Experts of a small language model: 160 experts in each of 12 layers, 6 picks a token.
Below are experts of layer 5 (counted from 0) of a mixture-of-experts language model. Rows are named router (the router's row for the expert), gate (a neuron's input weights, with its number), up (a neuron's input weights, with its number) and show model dimensions 0-191. Each number is 128 + 32 x the weight over its row's rms, rounded and kept within 0 to 255. Numbers have three digits each.
Before each expert's rows: a language model's description of what the expert responds to. This comes from a sample of Wikipedia text that the model never trained on.

# expert 23
Description: Line breaks, infobox labels. Newlines ending list items and table rows, and infobox field names such as Website, Binomial name, Genus, Authority.
router:067130157084119097152123120148141141151165097129099094100150146115126114109113132156072087156203091181159095110119156131129152183125141129168086113097146168101096118133159125135135165159109109091110142120195153079100129111135115130126121081148093120127141126149079102151127129096139165087141115102100083166131113177129102190145144099062123130145196141160103164155140062088093132127176193125137160092108159142125050148143129108109128141161103116157120105176134081134127152155157084096108140126137102058144184112192128169122079170107205112132156199193087097092041124172166056134
gate1:100139183111148116138135101084130077112114201105158116161160122100120120156130111194120170112161112142119106096106173161099143082134153128152080136133106131118108110144198073154148131107158136126166166147138088117149130097138119125109136149166129158150120145148175166092130134161140103067160121112135139168096119191233115157156046116227134124111141126131092115186133089184103168114146162106161072173113106075110145146101119118224102119158112102126074119127161170105079161113135097154084096119127111102097158062153159092032095081147141104126159136155102105115084099141154116140
up1:121085130124103125139149092098106173153129122113086131110130156076171071143148106127128124141108121111135144120156170112148114101125131147110171156124107132123115107171128142104060150150163168077136125144095157110118208160191116108167108129102189124070093070134177079089200089092133056118133150117105169113151178181104113101135156099176137129079092129126096170130172133169136112106154156142109132156113131065141147132077207153133082137168089180130117130105130139163127192099212167165149127170153138128153099201113094145155125066156099163102117066170187160104168109136107188131
gate2:161108040140102096159179126142122113125122146125129081080109188111098150188093132098061106098140185148111175151206200125116106135161172081110090179106111107119078103125155129145104124180094163069147128159109093158081086088161090154116103159119149137110121141153162166128105158108082076125119161073080190136120145165130141094148143130111096098147111121118161167125093177166149099118142146106102126097116107168160168153065127128131173068076132178152123186121144110142106150157149069101143100158127091091101168147164140110141086120109158100124140173146131208105105177112096098069
up2:099130157142152151092106187126132076069187074102115165119079088133149115117140118142068103130139106187157122094117122126119126175080181129099073128147151109103141198200122112166169162070111091137138116103191113090142179127097163098148176109133129157121137129089197114208078164110157174132146172149122112109129142102125086178055133155122125117106117079142091109152116084141145083121164146141085087125155143105126127111152157122114122200131118110119116062106152142107114148149102141166093091098179187139138094123200090118138103157167102145069110109170139079106114064109071123110
gate3:108140128128155144075124101189150090149183102128087115134101138149186169154121126119134157103177118136168103145100166103088163124159116136171140152115148103097100166190095180131163139093140157134150123146155150191087084135159163165138214161137178184184109088156180116181122115103145142144117157135144121148122094125094134170137083158111098103068124141124129122129118087161114088133110109070108164163143107167196125128168153144116168144126095110199097059141169206093103112155117144078108068170103070081133172104119136088113150134160153135118104162101056112101100184142126110201
up3:149110100122065108159127155100078143132106145113188132126171098161083067147130116138151123122085142097078182134129135158158102105097125132118114109157114153168114089064159075135115122148108098106102168107083128077163161135099111131109064119094069082080139183104102131058133121168101089132155111117098155112158157105149122117126152072158162163176153102122176126120127160107156147138143148173126109086126138092081131129094110123132123124134123109104164225084126041132162115066154133175105175078162207159124080126098147154135144125113078072136165122123192150141150080088156177056
gate4:102148148083140099144178133172116142104117138131080126085149081150129124119127109116121064192135173090128132138090095084149150189057099101123091096128155156123103133145127091120106130101122145123065190110085124154126136161123045138113114104103141123115150092100131134184121110158110103126139107122193125125081124205101100095122136130097127134179183134146090063128109149055098185174160171092128149096130134164161048148156142175116151142121138073143172192108070109060119084167076065087153130174121099089127108104135117178111103079125135153185164132113089156175126105159106145135
up4:098138169081135082123159131173184171113099121128080129064152102138125161154162108121138111192139157088158101141075086077129163154100072087154125063162135176108125168144153127127103154107163122117078177106149121167132107118154028157098111091113124119141144096114130140198126098165130135125175096096176086142106112168107068114140118149103110113166144118151107075145118136067091158173126152127089119103114137197150067142156149154114163151088126065140145178071099148092117097142101070066160125155096076097143102101165091161116150096137164171172160148159077164169106146161117141117
gate5:096126099073160139074119109105143130162104119030097184123138106110122123105101152164161123110150105118132127199138102141035134145107182094082101105075133078151068108130103122137136122152158182165107060113138104081077088139120188123170143148148185131128146085162080101107131143122082119086147068149145133132138144178131211129123160142109126137137176107152153129132131103155171152162116165117127048121148131065140062115104149132133149134106089128117133121137059139098070137158058120068115093148089105143146135056135122140133132122135156056087144116163131174063145131108125120101
up5:121098148112101143162133082134172089125127148075111098101184197148101213130148083159064160167113063120108130097118142150143124129164101114130166118149163150148142219143145083076120159088091181148098153163086122097155184070138087109092119136156182107081169178085129107109084134149140118150158160113152079132127068097076165150094125136146171178110152123170091082122132086124126156118131163170093147137145098117129140163128141107131055198168121102182091118115143148096200133124112104139089131154145123158162155136093122151120137108172121136149148222146121178129083147170147138147
gate6:180163180188145112080120153144149165136166137187099159102131141102138133133089139122144174104142108202193094096130143123194151160125155141133101132093147135103113114102129108134154189170129110142140112178167142129148125117129161096073219075157086179123131116168159111132096141079102133099153113178126147156151153160142152147123164160099125090122081105097010163066177134091135064123125128171113159179096131110090087103120076063159135147141120125115164094179137165143110149180123115178101142106118124152141166143110173095043086119133160148134102119189122099135129182126131134142
up6:096106176164185146040071104169127113078147083171133165157109126120116190083063117118150144146113150122156095154134164129156116119209114123156108120081101141172113100178118118150082157140141105180151144098146085122122077120095073125141116076176107137137135175101135139139167158081167082147140128171113085092119109127130158107139164095180125167219119114091111107132141141100139117136123165115133121191070152165085114151102116104143117164159079159136147091090039121192095080164096088132161127140167142156121133188096145083087151109147143143137101143167135125143193166148176102115
gate7:104135138138140112106134119129098129102177109126109065190054159099093110136158138121102086135184123129134096087121104146125152108108129140136077078135154156138091111191137112117166143120114150096120171107118073091164126090115118129142163094157123052135170161149203089123150146093119138038103134114098152068107069181154122133106133122136147159177094119064089125162111112138104121072160080166127160113154144091143135140146071135081075178160174131150099082167119159063072105105169157072125179211195112106144143126143185102142082167120101118140141161125122093101101150176103117126
up7:144153160100116133150094110106136231118201137121147096121078171064136166178158129150114130171141159118094166115136113117220120130137163158104119126098141089134164138111163079120146118083135135137177156120152107148150111108098115105127111146131134074135135186089122051118137170158136100170149078103103067111113096153130145128084127166127156172103137118126110136170085093112127047137118123160067113120180162082181179155108154129088097147177150184166121134104120104094078113125139103124130121085090125126153136158111146144155034083114169081108133218157151159127072147154184130119
gate8:106068119130114090123129095121128150221163152112071089107111157059091100134153125096057130070194112134122111085166153152145187077068153141117087134125097073089097091150144158176143121100174177108070110186125137110125133149132156162147116124207156181131118108186143164091112110116115108176190052102102076169142109162116102099121127178122137098092126146140084103147099063098114085140158135119127061107128108107112124176098150142141173128104125093148128085133113169148142146136079126115118140136078144137114123138168123196104136120120128150189136184145153125074129102127155102184
up8:147147115110154114127119164150152080050100117139126212133161131159136122204100132116146096194123162118083153131065101145082088147086107113099176138132156160150138172114157056101114168182097098132167111091091133160147121151147074099060170134093124069093081161135160074158114130106142107109122172176153217119121139115125185162143107116159059151180143126097197154134145172163129144120164078095062145154088131157125065068146118154127088088165086142153149159116161074123114109105133165106136121088127097131131111116112125105156127093137111126102156140107127145164128160085095167102